Below are experts of layer 11 (counted from 0) of a mixture-of-experts language model. Rows are named router (the router's row for the expert), gate (a neuron's input weights, with its number), up (a neuron's input weights, with its number) and show model dimensions 192-255. Each number is 128 + 24 x the weight over its row's rms, rounded and kept within 0 to 255. Numbers have three digits each.
Before each expert's rows: "comes after" lists some tokens at least twice as common just before its tokens as in all text. This comes from a sample of Wikipedia text that the model never trained on. Tokens count by the router's weight.

# expert 30
comes after: " to", ".", " and", " which", " also", " not"
router:179112159092122132133074145087093113129152143161149168108150102103115158162109100118080147115145106133115113135133105107130121117090177148116112091120118094107117128110144093115082178180135122
gate6:096139096183119137129123157123107111167155125093122135120162168122116157165129123134061104098093118140138121156124115079142130114137122145125137098120142182140115165107155146105148114159113163
up6:117107126147112068178114091125147144124135116084124149183077098121131084159131134088121115140103126103154123133144090115121122138129122110106156160116160082104142124095149132073151141128113181
gate7:118123084193139154118169127140156133147126142126151115153156109115103131135170102135096099127158130126110147145103143118128110150151147173141193102144097100105124092154168153125124099116128131
up7:134169130105143110159127170130142072119083153113159144113140116119149090125139150142145140119133120117146106150156121125124116145157097133148109097092147142173098133120113151168139105133114142
gate8:125179136140124138108133129116149107100115122161112136152180112117128120137108087125096115118143125141122116135119141092159111158125135134117123136098094121174156177118139113145156111106126177
up8:139139138151068104120114122140156104140153127128145103138105125113125125101110165164151083123158110142169136141160132147105115145119127151167094138144123137158128139134101119128162082148094081
gate9:103138132112089111119153132118110132137125127117108116134182163148141124174126086116186128143126113119132083103093153122144136113138159143151114135102095161127144121136147123188100157125130152
up9:152089093115133142122125106115128112165092133157123113098129163152103131117111136076130156145165137108145164122124142160112134161113097116132124134151074095171162131100143141118136075179148127
gate10:115086182123127157166142132109091113126084116085128128129111106112113105151114144121100167106129166101135135114075123113134159122139139139128151103165148146119164126087155162135106147134159146
up10:079119113106124107134131117130125148122107093136105145150130152112102123152165100134145122136152108154127105142154140134109176114106162129138086134141122166144132113112105119124144133150086141
gate11:152180128157144114077117130142141078121151087164105145154154087145146150142169189123088094175141131113116116100146069118115110165115142137123139099113099120138139127114106172134127137102109079
up11:103146093101146121142096156146118142117144128098093142163135099120100087140159111127156125160104107120131136122115141168153125098082126143111146177128113088157073126145105145161130129107158157
gate12:108115115190123109129148120139125129095158153141151127117062151117104128132132122097167149124174121109160123102124091132173116124068147135093130119142089154144144101147140111091125119181125136
up12:124132141161112131129140139151127104088169143099155152071132118152135121109115112154172098132136105124135129126105125098135097109136131138119110154143133131096132104142124161147122131144132138
gate13:139164127081142114138085086126153097121121157119118122159108120130143124125096061085088119133161112128135152096146141103123081163144144135179146116126123123124129105117103125116144119100114148
up13:137100154099091105118115126132137146162087120106136122114126130097138123135113121152104117133129096172152160085116111144095104091117134125102130142121167152155124148156137178177138087076110158
gate14:107140083117144121120139125123127126112137158165142139099175130118133116161127123103144173088168104141117140096153138146093154125126156166132147103168153149159145123097149131134078100148148132
up14:176108105122152132157110126108135086127122106158153140094094122125117125132150135130166140097144146138155151131147131114111124145165148142076112115104135141137148127098148108153117117141124128
gate15:110183117151129124079121132117163144128109160155150147100127129117161058157162122129113119184109165171116062131168128149062176107117115138152202130142128166122139109129147138139117095159116081
up15:087114132100139160154150127110110123080130125057162159118108148144115105106122105155139161160161132122115147115105159160122110130123115110132161110121133148088143162192115116146098130122157121
gate16:129116132095100136121108128124113129141134160081144115128140147126125126098129124123116151175174133112113112105167151103140084175177144129115152114165101120131151117125179140189136129163113115
up16:089116127183143097113164119135105178129142109094112135125141163188119092132145092100155110107148130149099104111155115143093144130113120087131129103139120131118141150139107122131119146109090141
gate17:156145119130148120090104161129110149102102118146166145178120083114137116129155156184094128143109120128179147174170078139124150120114118157146108123128124133102089115104114139106165114129111092
up17:138139115119114097102169173155137173161109169110105100152145150079154119111119144130130132135144116121135155111150153119119149109109189134100132087139138124166122107131172123172172123111144096
gate18:177103166134137091107136113159144144140129105140174152086166134132132131111113158110151158153112133133097161138094117112133126131162151146165142097181128068135115129122110147135091130122094166
up18:136094112154112110076104131147163093112126152108120154102159144095164158150110102130150126129134150123129118169162146123113123158122134080105144153128088158108157114120117135157121168133131100
gate19:128125103169119109119103089134134126137117089110123163149148166094114112122124071093110105134068110139135117121133124129128161069089119132130115132117136126125124124131092132127154134154161120
up19:142097121133120132116155105124130110142083127144122184132109132111099101130111034098133117182108111119150158137088119169106148116098110116113162128119190129163145136135164130107101094146100121
gate20:134105163127172125115091193103117111116118120150110141193128093116125162133126115124102139166123144153147112125084116119114155068081172094100122132130105122124151077152128135116111112098150142
up20:131145127098147092068152126149149117129142158137140179069132132153177098116122134105146166138124140139055126098137144115153122108128110121133107113108137123128111131127136130105113093128135175
gate21:121138146107113140153105150166146143146150120128150116150093137122106098084113147136160110123105109167124124136096083096148125127190099150113108114143121125088102103142089173138120128112109173
up21:127155116116120114127160101167122124119142111126131087112109129057128128157130152127134090164122142112168141110112090110153089155093148158140125160138143071087135139159130125111092119104103091
gate22:093123155136151127124153119165148161074116112135138138122119113191147156164161135154169123126096108119111109120112121163112147114124135137147140119145146112164151087096122106119116110085092152
up22:097141116111098139119130155184157150166137125116119110181171149140116132101136121085176113110124106125138106119131048096156173147115127131160154130138131130128137092092130149156103112124114124
gate23:102155164147124117164109109143114149168064106142142148131111106115144145088103092169137106160170136101135122103118091109085097129163146083121179100143102091132150148112121127150146105112122095
up23:097124125107128083086089134100091143111148105116121090126114147114109121144128126135133122160117112109153118106092141105106092157121134076144132172108143152144169112107154169092145136086129123
gate24:150178104097094136164121135150144155147121124160140119154160135107162114176121161155104104148144091118081134113162117131107113168124173148107116118123183063134095119132095095098107136120093128
up24:074098104127155125069113099069104131137140137117144114148092145156137142086158072157170130120137135122128137158142135074113120115137101094161105143099137114111081113138133168125144091157118157
gate25:117165124103149179155131131124159132117077113106158136132117141182097157150125148116089102111137109126135121117122156118128147109118141148132131160164132129108128143133135083106146086150099105
up25:094167113113090138133100132143119154123118166125138155128089085132142122110131155129128130108150075136155131145116120166120162118076196117121146089161156079123143134102114135131126119117138120
gate26:152115162157155159098102062090139116141138119149141160085138112168121136146133087117142136122152142136074143136149154136104107150109120131129164125085119146113133106073136137143116151122099105
up26:121095165142127168102088093100092104102109132151161209095144095155135151132181174127168114135138161142142151130110124138116106140092136142100110155104110094147116060116155125103110121106144139
gate27:137147109139136126156099126103129119145126115121132154096130109151157122181138180104111149127187150128119151118159143120129113110146150129126171123134112129106121112105159155098099137175118157
up27:111124136179160146127104105124154120139129135149088117097115132121119125176126103120112149152161165146137178129113127122173126102119104131114090152121136117130125118151128134106143136124117141
gate28:174108144154140111103134102171123124173141106135143092123102131121114111109155115152144118143110133122135112115107158136128117168105115108148128123123063139128158095089136148150087115134140080
up28:139117140134141142133096103138144136122123114110139104089100143103132161089122111158138145116149102139104071099137119162074121112167151101123120095129122096104137079105128141140119159132141097
gate29:148154135172136115149136140134104124142096138098151127120137079198107125118102132138138158132130096112120080117128128133116111104110101163111130122072149103152138111182153147104104151120171134
up29:171166154162176150087145135103110156095168151129119155093145149135130149105126132180153093117156106117115092112148105125140132154122120141099113104106138136125123117129160137138098132102117107
gate30:116157160101091146122118124121124111129118114129131122126120111070116162109107117134141145119107145118186141170107101144125112104127167140147168138159092108128125093138157137116144132154111146
up30:114113145136141106132132179129110119175132109134142130151115120157123182083096125171140127114091157078127105118125131116114103105108141148112128153115090123103131148148113111124156115146140098
gate31:161126174119091107123125165102132098144148105110099123117093168077139104128125140145138108122119156137161117167149099120136141136143165153163135122166076133123117137123121115111138134132136177
up31:130119129146125160132094157095147117132143120111136134162116112157175122094100095130177177153119125157113156111142165134136106100122122101091172118105098152101132117093136135129157113127149134
gate32:126126132127128126141115169108113155114111169107115126096164102123179091077182120094140128141145113138173116158110115111157135087095111113151115147160092136148154136120135132098103150161111138
up32:121098122106093142113117121127098141119113111133129097140135108104140145110085102103098134144150152107115160177126119109128105121160120066161105112125122139130096108176101167162107151097111123
gate33:144146106105104137091130127105126097155115148122138147155102171133096138160120126165144120112124150147148136084139169147085108123087149131065121124151116127152087076150111128180131151189106126
up33:074163145123099094119140136120128129136158095154142116140112174134097138124092180132132126119105114096125141109120106142123128134115101151162137132128148108161137156115074128178103117121141135
gate34:203090141092135113127128131135134128129102120120115127102121146112151121151106146142131149117151106132150124110115145136157129109087125109129149180115110111187158126118145110144085125182087093
up34:130120126128146136102124147118125126128072153150172101112119104099159098127074136093142106116151131145135099112103101104093133055108120140130154136110179159122137130146133102174120155128089109
gate35:143171130124112130136140106127102106137136170133147140115117077137144089170098104134110148088111150075124100124160127142132114122093131132123135104128145167113147137104098110071096159150080139
up35:112092092149121119131102138118108119127126170164172105139126109118145119142149130134135130154107107101135137109122112101100116080143112124158133124160138145083154104143138114097099086150118146
gate36:092129123129106173161132079089151156111099113080122125093132161120141177119132140113093154106088129168066115126161125133163119173151148144098122124129102146160130118098133121109109169136123102
up36:107139144119117130148134166126116126168098113136164141126109144126143116111141069149164116135114143144153134097119100134125122101086112123121108147108124156127125102119094135188110153102082131
gate37:156136094148146131137103099168155162170133127100136127106098151129118128176105100126105161120143124114155063200141119099090118118137155129150170126129123085143108096170188092137125134165124142
up37:117094137142160172143114110139126152110130089128133175124121121137122125131207109136161189149107151098168114117092091123153149094142179105122145146129145151154110135136107144142122101126110128
gate38:131113091162080118082111145126117131097126120122154119118135122204119117123151129105106095132120116122133125083136103142102146121103131121143158131133137143141119099175104132160117128146151129
up38:120135148136116149097118135141131110121159114145137142092112136101149120110117124155146148135123116158125175131136116106083141093160113108173129102136098111121092130141107133127099130137139154
gate39:164130130099131132158094139173143154142116109059129144141097123154120120101120138127162072096106155166122180140112128143114106115106132158082139118087107143124096091148154125170085091129151129
up39:137125135141146176155085118160160128159143178130097101156117171150100126140073135167152138114114137181174124134127092159163149151156157113117156087166139129124208146130136157149133146141127114
gate40:111145124117155115132096100135127110127167131133140121084080103144099106146179155125111146105108154153121095133124124128136097127105104097123146137085140142120139132102101113078116155190122128
up40:112105107070137129123142103117129142140151098085155160159116124119191091116137123157122128142100144132149107136126105109121118152124144119116129152113148110078132107130081108083075107158163127
gate41:174108137153132127120147115089098089138178093128140158141091125165121159112132104100183104135158121131102114124114140123159125147159136135133124101147098096134101139098072109108120113132076129
up41:119112126144098165096122175094147134120146135139099114176122124182110176116127095098172139115107112128130078144095170106127099120106150093106123143128136080111145144136162118096123140116140119
gate42:147154163120143134127136090146135114085127126111130122162119173160120117132123154172097136141133049138120122061137122110086149141136101180075082176124101134127131180147142100119146189136107137
up42:120106123139121114177148113120112110070139147113157131139084098127096180093143105157153172121161131092122157154097165100141138122139123100089075112098129148153132127101130099143124115154152128
gate43:084142158098154131130141131097154183152142091119108141166153111145137136138142081136132164181158145071104139101150112140121100124107147112155111098120085111142166095138105160163104111130087106
up43:105151131074130141090137117103147105168124151137145158147144076122138146121110150156134126125135081181105097104147131146103137149161135128125137115119074144143121180154158098164093146171111125
gate44:171132123115192128159114157167122160143092135123159162160121088164154131146168083107137139176116158140116143124094132154138102143092126151146123173132137130136119149138097098135152120135144130
up44:123102129107150167119119119085133140150122122151168184115119135132137154149090135100135177194125120128122140147125118135129154107130170112131121118119171129153110111163103103142124132172076137
gate45:146113136120160137132142094127164130138125125111165173154146118105174095152108119146120097118138117133159071157138110113138141111136133093147100175135131144131150119159117118124174113110150129
up45:143097133117150138111136149106143164156113134134091107135151163126160091128098161147125129120157083133188071119086147147101126124081122128147101119118128136115126157107125133104153107094123132
gate46:067116178101095109138091123131165127132126085163156098111105155048139125123127084175125102119129138165131105099139168117132134115128161120105118127146098075142146168171105139133091068121120097
up46:117110157109132123137119123103119118189127131111117120137109110151130082122114160090123134115125123132129107171140115202160114128142144085117102117148119103141114090115144131145082131154110124
gate47:152084143151140125097075147154170131102116133150081074144156116100164111131118147125116151109129066134203126102127196098122162131112122141125135158102124150116153100116193116113145087135129121
up47:134155107144178141134105087091144112166104117099137106157132127125096119134168130142086109140118128119138122130123135111122115123102150103127106141106138107147133129184138130133171103127145087
gate48:136102138152110120134075108143132110069157118139123140128133115152091147139096122105127163142122135087179089161162148152139156131115122160143169084131098095114169139142111136143155139149165144
up48:125131083120099164101160094150132118109159102148124150099102142123132134149122115106137093129131109126150120124169119125151164112088153127133151130125097141163118146104169138152102153124159163
gate49:155141105152139109100110122153118141144136173081108112131150106098143134150147144154146100132121108109105155157135097117093106147154124165095126091138119132135160121086155138107092154136078121
up49:129107110122102140153125127139104153132145097118150101090161148078075128128087127164114122138140167131148154123132114122169164158092118140139121165078097089123109128127139151166114095130136116
gate50:158086124126092115099121117150159091121152090115159117099158107130174133128143150087123131153123094091128164129090154132123098088123091108112125164077136087162124122122141127138119143192109156
up50:138156125119136117137134122123122171121142131116154125133129178140103137115115121159164118122116128146133151117174108097107129130129131128158151102087115121125117109138131144085129137127153156
gate51:155125134103118111108139104121142131125111115162146142078083131134147136150120128093115127099108160097118132194125090088089142151110119115105098146115092114134133131088121116171105136118107149
up51:079150113115075110168102158079114110172104109134066125135116129122132111088153130177123137152110104098140129111162105161143129132147148118154116101151127130127149160118121103113144060154145099
gate52:143154115140150135160144159134130133112156103111114113118159140120127171148097134124121127135158128093127135109163159109152145163131094092109100132138144165103152137077132154145130147188149122
up52:149110122160147157092097129118051106162089122092152083124140123115135117134147130102132107118123167125139130138131150104136090102109142125163164117101153145141123054094103159127130117135137152
gate53:105148136134135183074149144076152105080111138121108107118142130150099099174149139112145093132135139173098140143120090105126172146160131130123123153126132139142106117114129131144108146155143134
up53:126124143167089145118126112092147123092144131135128122125114126116148149140153110102106147098123129112125123113148147111154120128158119115105107164135169133121146121113146121121133124104076123
gate54:132168113112100112133109159114120124112140094131127116112155113106141117182142112143083141082111130089107137132105143124133120096144145164124117123151127088119141109125130125127133132143088128
up54:104140123098116124103139099113118139131136119147142121141143120107119123179143130108123133124110106081123148104126121153147141146149153112103092106108119121133111136147092125125154115190111126
gate55:147145135143142127174122134102155115125138100125101191129161141137094139123129093105111072124129115103148133101126156103140096127104125108123111138156114114109140150102116082166126068160169120
up55:125146136110123094120141123107111144098111139164128107136094116120066135145116205128158126152118148116187140119096154157147140142095137105083131175173137132109140118145122117119111178130137171
gate56:160183121162127145091149149154154172129137105087120097093140071101137128138107104124124126099144101125148146121133124124119118134070129095130112135133103174130146096122139114118171161163162121
up56:163196119095148161154126140153108110126112140135146099142108156121125133156134070113110149102158124141100138093151166174117133121130125112121105126172143147140108112077118150127165107145138118
gate57:116171115098138154130145141111128140145107160138144122159141108140126119114110096131157107144131127195124106132135112194149128119090157168131105088139107087148124129116086143154098142123116156
up57:125122152143125188100119127161136148099095153136119129123128102129120157112155114099123139134134103122123146146109149135141122173149130146125150128147149168117135105111076100094104121094147092
gate58:126096167099128104097127149107176077144173144131129122116080126142131112124117143119144136128097150143118173150183106118109126098106107133113143131150116103118164156118138117136076126112130062
up58:129079102092087099132146127169125147119155096168134149126147104149123153150119128165085124125176110147117159163122113130125174121114127147114140138150168153098129114157164151144128140150093125
gate59:130176090094084099122097178143138150127134144135131131099130131135118141150137122103129101095134119132193121127148137126131113137131134100122098080126126139129110117165122113137169177162109133
up59:110148122120132129102152183179134158136180105112138116150088109119130126070152168160160163103111111166144132127140126148132124100109111122128160153112149156137119145112119130113131153139111122
gate60:173139158134163133118143123093073139144121140076140116165139098113175090133101157089104084106145085136155163176112101138120147168123142123110086153123132156161127142111122154134090157128147079
up60:136119091148090079159132165141121161149153158124117118121144097059117138147133085143183138166136184122078148092138095124110128138119117130092133127133131136108126113108132178150133138131095125
gate61:122142113079134113135153076102113177148141116107119113138144096136138161117128063118087125123138108132123112123149105153110145087134131108128073116120097139158149089126087112096150150124150124
up61:130127105165139116147116154160151095133124138118131127067108137120153180142117119142117114141067141083107149142088090186156133109092095087153132119108138135123089126132150105157121160143146163
gate62:125081167107089111083126114085104119185106082120129152110151144095174101074127126119083112118125132154145122124136149137146138120113133146090172105125113098124128104130134112141119133143115122
up62:143121165142152095130171101101141100111122108121174157144131118121121158131087069129094117124103136082082087100121146139138113139103114123147152108091122149131154143113119133111163133117140141
gate63:116074100113154131127106107086111136148147116123123144114153127193142140117103137114104135146110107111115185151119126134123131106139146136121082130146137132165114156153123116109156121139115164
up63:142130108158145122112127131123116184152168115124156126097133123122092150167111093131150107133104125143156114126129097142122162138127148140165094169125150101115124137117136086131124148109161107
gate64:114068136113160153118132073119127189143136137117134112137144146150134131145125124089113137154120112103137099152180122125123058125134125153173106124098102139116125125114148147103119155145138132
up64:175120141143138134138092133210124109103105137176163157125141126135113151144107090113124111099149116126124121130135134098134100105159145095160117087138137074163130140114172102143162124125114114
gate65:133083099095153123108136144109143107101166134112130123098129132111143124136121132125094148091152102074146153107104157129133094165137135118146148128119090124075156150104110191134105134137121098
up65:147100118126138140100164136106153162157122157136170102100145160135108108139127102131134074143119126091129129184142118123136118144091132139148147081146074127104100140148179099134114121099093151
gate66:145118159092103141156140129119139084104118146110138145108114160116114157155114109135117138131167112085113145120138114118176157120069131141141118123120117140140130135148203142138142181149115146
up66:125090102122083090119128129137161161156164072139097145071112150105147141072148150132161116129105116126121143102127107136143120165185106137123177104126130155095118136120132165148119122135098147
gate67:144084116157129174078114144105138147132104112130119154123140135152135167147123103140135123168101123091136119141117157118140136138150128111171127166130080101156092122106131158163131116148108105
up67:109085083138142145157117132118120134165093134141124147115125086104105133127067093135127113163126127144096110114077121146083138083125139050111087099109155144144156112112132108101110085160124084
gate68:132088098078179125104096115147161108087096159133154101139151142145138172120144096107136139133118132119099147136105050113120155152105161172148080120095110136119153059116134115136124116123099133
up68:119110140145127123131135106204103148143139136132107112128072119164140150127137154151100152092156106130136116106147153104164146157128161086083132100130154111120134144083099142100147123131136127
gate69:140103126102125141107068116156103099117141175187087150134131111137122119162150092147129140111149182164132143147154110101105134154123105151096150125125130147134148076137088113134169145147123152
up69:173159132139120127105123099116069102152095147109156157137158163130172110146113170154116088112132102112124117138120099143121140085114111139142171137123154135084099171156149151149125169150144128
gate70:103131078096098156129131187108092113149107114133123087127121136141100170103152134136117127153126109159124165104159131172125093132130150105092105161109110096158137124073110135103124117140111140
up70:128103118078141119125125114145123149135134067089146118152117135177150142082152135161107084165121191123133149100073131153145064115116124109125134096111132144140127161109131127163115113124097102
gate71:146129123133134132157171132125113154162104101093145164119161109180119121159158100151092145144144131142149132132100110092128134146124155179170094109105106099128138137141126125127133143137130156
up71:161124103163131145160103140137133114124141160130136121131101179097108169109148122123149104116099098108163124156141152165108123103127181115114158083144109180139105145111154108147180119122141133
gate72:155142150132116125147115088107141128130181140129148167121166109148132129156098101178111115169123138131136133117139097145098131107144124133107110108115115134080154131095120194121095158134121123
up72:152123164100132147125123151122133080141170169108056125099094153098112111144108115079161096108140139115115118086112084097152133118137148137137146166121094137138085113132143098167145193145121145
gate73:129092104113129144111172135123159097153174113141119168101139137132139113156171135129058133112088110151161138144126100093139138155117137134127096175117167102144131152147111114104115132104100158
up73:171154163113140103125142124117121144131120099107163128131121168079120105165128102153126138193156119101143104129159122119147132153114119133107116124124149112090113110082115146134153139146149152
gate74:147135147099125125108151147114118104128136137136106075140146136128106133133113091130119112126163138148122130134115122111163144163074078136113163142106127132110128137118089172122107146149091128
up74:121091132161100144150154159150153140116132095151130146120104144114111153142135164179125122136122132092167120133137155122138174140101143085151132112117149112116130093071135134110166144135165127
gate75:106120133176104141113113159159139151177105152093128150136170151101123117134177107104101099149168095114127169098137131141119101090126134148164105098138118133104142112117138106077129149138127148
up75:170088153135106141142116120097156115166128162159105134089182096102108113119163164157109161141109106166131143146118133152119116135149122136115139127128126125122137115157122122097140115117084111
gate76:091120104131159094146117109083128105144115132162162132141123109093155147141114080113180082139090103111180162124097158133124137143140163168170132157152097125149163154121152123117087122125145096
up76:117138187134142127134098055142131092161147128110113163180082142107126125123106108141135107081126085137157143127136148114134089141118145114130097121127143146154152104065178126159131100113162090
gate77:094132129110137148129160139134187125172137133073154118116105161088139131105102106120155131095109153149109143136163079113114147105105125130104121106113115101136122095113121135124089119102121142
up77:110105109122132153121175127098115149117144117155115071189123112138124092119080118169122090125158116127150110100166081138145112182157115165120156113136112154163154146122133142114149115106148127
gate78:144101100150151171157080105160129145124132118100113115147126132144114106089137099156167114135113146114091134173139177126132094142118108144129096102191099150118137145112121130117093139143149111
up78:079155156150092130121145105096123126105155094139139124110110127111165134109125125131132134091136128108125187145110130124139143138136121111134103154132127110127106110137119136125082147125068131
gate79:131150109140108097140141129149137133078132083113138101141135122121176122118172165099147141136125117134139120116137142102113132138153090118145093118080115131120135092107120098144125157122138130
up79:129123094061188116105118074104141135127105143110131113137153119137148139092137115164123120159107184104130150097136128135124094103091184138114083086159151137147160132111094131134125101152098176
gate80:164140122100112083134159134148130098134126131125174111156121098099118162136133158106133130136112168131130119144162141136144113144135098119152128124119114143144146098152107117113134134116145147
up80:104100100155141132123126155089106160109113091117122100110122134128124124128166138146119112100078085138139125140087138130102122100122163116143111161153131119123148126169081139100110125143140101
gate81:159155101106164096148138143125106145113126106138107182107128105106131161157148108136114144126152138104156111121136117150093081121126155155122100136134101170113091115127096123078148121129133172
up81:166120143100132122068143128100118151126121131072116167135099148180128134134111140142132143159137147142156107118083150160161099109145099122148131110134123117125142076095084125124112169108143146
gate82:103126118165108144189102138100118100161133100160133158103112119133154147167122130147105149159130112139148130112134088130092094139154179124132105095164107148159116102142130176109138153169185132
up82:179094132120112136115179163124151112151148131130137131118154127135167104109087155097160133118106150180123118117134113141154158144163151131131165108146149143165121128149069096145171147114145141
gate83:121164118112133127160170097152125110138128086120121127155149126146127130147136126127135111161127181138152123141099132159135137140099113149111147140125156155137134113122124098107082140174118098
up83:154059139094090120133158163128174107142129123112139137119121179123147122163142134135132124114168107084100178133100116114144151094132115171139092116128155121117117161133144164106120147139117094
gate84:110126097128136140095122169158171096099151133105094128137174107147126125147118079125155162137118129120170146089162125138145114115062136144126127159137122109126119121162127154155111124083161101
up84:116169148102145125119123141148075127111105134111128135115151155146120137106117126178127128127103109124136135123119125123141125125138128170143103117131118156128132167113178153156130118146126140
gate85:109134156100137123159122173114127139164163101120152166126121100145164124173142121153122078116144103155121099162076101162133128158140159103139153130134150127106126127156131145113110150150133112
up85:120129090152163134093122171135118114103100140154120149166143139115120088132113115124116129123148156137071145123131137122117149138119172156128173166125082100172132100142103157091144113130113112
gate86:137175149186143136112097106196139110129134141144142106110157106146157190153107154115133103121125172154101131116117104172163124118145160143131090146107112098152082158152085137068102092141134099
up86:119123142165158088084151113101129151108140124125174105140163124068165141147155129085164138142114132121134159099125152115128099180163119122170151099154145169145157117139140105097096128129155163
gate87:172192128123112147123130123140132140129135141120130099131174121161166113147087132092161159130135131107163162092139161099113146157137138162094135150149121167126099158149183138101173140097099095
up87:115119176143110138064104094120128134116133138132124148107089150115140140138112136119135114112112146110138143121161174152148137100104122189125138124115120158088131131138135134186154134130158142
gate88:104150120108150121123123141072122157124102156116170116140174128142149144144117120100099128105140137104160121123144122139103145127136145179151141112111079088144050119089178126157101131163133117
up88:124122127094128128103122119162112143159066187116164121145136145136158140136116116146137128122138142158114153097124152134168129124124168096105142080108156153164181122145124122114106073173172111
gate89:100125095129138135116111095109117130120136097091112124139118104142144108105139117146101146098126131126169154109151135144092152143096142116212144119104113125083174172156137121099105093151116134
up89:140113145136170140109164119097111166143111135100159133145171167121113062141122118087123115143149127150140124088111144139137135098167111115145131122145118131105118144107099075165151115114161142
gate90:078121069191063133110120125120150105084150111145106137094163142152179138107113130120159118169129129085127149155118119147180115091118138126122135139077147134147118133097099141166131162141115094
up90:089127104155181143135146088118164131132118145105133143121068137109162135167143112098108127125095152103111116169114111146112113134118132113092112151131133089091149082169117132149110096149103163
gate91:130159132095132119179141115132163124140092106105142115140145155134126099094155106091106147161112127073112115120122138138096076150145144120124095083127188098135085155110122135076114141134118108
up91:097145121135222154083108134151110090138140129083139133130108153096102147121098155139155106102130135135151146127092132105129132094176109135165122097137175142131169157160130131147132150073161162
gate92:174104122139108114070136130152100123154151126119179138075136102148142109088113148116129115119089151100107115135186125119130143155134155158152122140103149083143105208161155168096109133133104085
up92:173108143116121138146102153101072080121143115148191144166147145162077120120159135118160116135102090155136142157127120117136111096100106119116178111120143083122171136112089115144116123124108134
gate93:118134121155135160147174112108138102138173172152109143128184128186112115150154087173132135152138138104119106117141126116117138160103133131101115142127099111092128150172161135143126132114111121
up93:156096126125144126122151158100146149143118158109120146150118154135158166138124147154158112079082153109099129161132081124143094145125104174147165111112124163100131089088142160096100095093116071
gate94:129124102134149128162127111123142144158129105108089110165111105069128137125143136132140130137114155104115131125120086095094144103141169139138148115124126122136158110160137111119129148165136155
up94:141118125104105130142113084168119104122102131109099110125131121116129129106113155133137162128073114085145134117138106144123119119135134115117153133116090165119149133148095119149096096146104130
gate95:126111112120160147177072162141108138159135145111159122174103130114120116144116118181104085133131114094135135098139079155095172096132112138142142138132129141149117075128157129113112125140137130
up95:124165132170118094172167164066127139122126098145126104119102089148106133109136143134137127131119123110123146126130086056153106165136132120135154159160119139151103129123150088108096150188133152
gate96:100137068123143126155100122115150159100122106122105155106161150119120136120123129109136130137117121099117090126099152126147133146109131111115080090117128151099115110137156125158194173129149048
up96:134095158154125189148122116125086070152143152096136149115105135094126140129146094084159129134180132152111164099118160111179113122138142132075115154165178140131142077117146118099155136122127149
gate97:132105197130120099142121160192168170123106092147123147132130149116092173124156095114143182141104110110123114136100109098139140132123151118088126102079106143136109147117129194109133142125108133
up97:114132090075151138073128121112147110134125120113132148096123107120136164094158094100118154166129124150138113114130113102118070136137099121132161123190144109159133169123165088148152115086112163
gate98:107147089140129171118154158096071132107133130170099151101148133114126138155102108104148181102175139119153142141132107136158133104128123126109124153139129064176124101139119117113137120124117116
up98:150135137107096152135125129132153157141162118157112124145118117073109080117111102156132112113113162147117145122106115083143109128090097093143122141130129128167144160111138176115105117136144092
gate99:113155131136137070130092097126159111112139137093132156155095094102143163146122126102158161117127096142100133118134105112124118145113103131165135114083095120114143166135134080108114108122122082
up99:115136100122116117096118136134121173133133153126124116132118126137073111146109110109087112099079128129116100116111127133098130102126149130080119143142127165114148164112090135122101143129123160
gate100:108125135129160103130102127129142127118133096128138152124096100113136103174143161121127149142101139136136114110140131114100071094128132124131084152133119147120122120054105151120083122087148084
up100:150158138081147146099129154132168146137083129153074138106131182143119092188111124133144076142124154154131111103092099126110125116129166143118120099151154101134078095115091134163140086121120156
gate101:127063109148152105124094111122128139103103146114128163134094126132138114135123157106119119144155118112088132111114095094151152086119114142110139108108144176170089107127164115103132123112156112
up101:118154136134144102119121125173144144082094126134083135116122140078127142176114128166088085095135135162156169111133129130132157108114125134119091135099130126123128144104135096120125131139145156
gate102:121152114074155130174119130088157137154109163055148097093154134155120157138128092144150128111146131125140088081108134072114116134150120129142115143115120190097113150127158072083119123141151138
up102:105127128154154080112149163107106148129105120120166116130170140120098147151137085111170143167167149144155115121136141094142085101143105143127109130178115130152137136116162091144160137174149141
gate103:119104118130139139123127122138102151124123132143120101130150126154104128144150067170130089148142086101117125128135101124133083145165111092140112133124055081133140074190115131123136131162108150
up103:118155104104147107113178095157125146112126137137124084150105097154113073128086164166129141129143122097092126135140147111147140105124181153147130142091140102139122110138138111091091100104173099
gate104:118156096108103141104134165106117162140158146121137130119145098062147138147112174135101166158073158117146109134126100156116130167113155099100149155133141123130147116082101156177078102115121119
up104:131096141156124136116131125143147135128129132121117109112105114137140149140109149109084100186178152155121117157110156157182141154091116160118164198091124126176122168133134113132120138131141114
gate105:127088102099132123106155111114138114153114096138123120168128140135095124162120106158080120084095154123172085043176148131112151128143111104127136105101124080092109107150111118073142149111088120
up105:095206182151111104127133133146128116109131158129124132141129110119144145109112134106155135185129143129136140120143098100166131149107097103126105114143110094125086124150115150120111141090142128
gate106:100116122153109205163103116113149166126109128142095129113163159085123123120092110158121101126144094139171157120131131136138170137100147117087140102110139135161147117110168104121136135144151099
up106:119106123144124134135143120125106160132130125149138145093100182124147136119142123121122147092113127112105161136148126130123142089133126147179170112126105137169139119132126126133157133109086143
gate107:149129115131137135175137142105143135134155135141166114039088140144133171083120137092106140113138169185122121160108079141134097115145151129153066147132142128151142122136126135095103132137153130
up107:129194112148070141104132130111111104086082128134094144112163126120106127163124126132136147148158139144119133173131142158140152139092096157084134100119142118121149148134103109118114149145178132
gate108:144125113125117128136080168122189110095126090147154144121135117180153118108135082121144148134167108117094154132127164128157105154165099098131128138107106086143146156109141160110122172121122133
up108:184113128165114150116129090093160105128141134132130094164149089140148112136125133160128104148132167169106146168096106139089134158123149142099115119157166151126071141127122157134123131129117094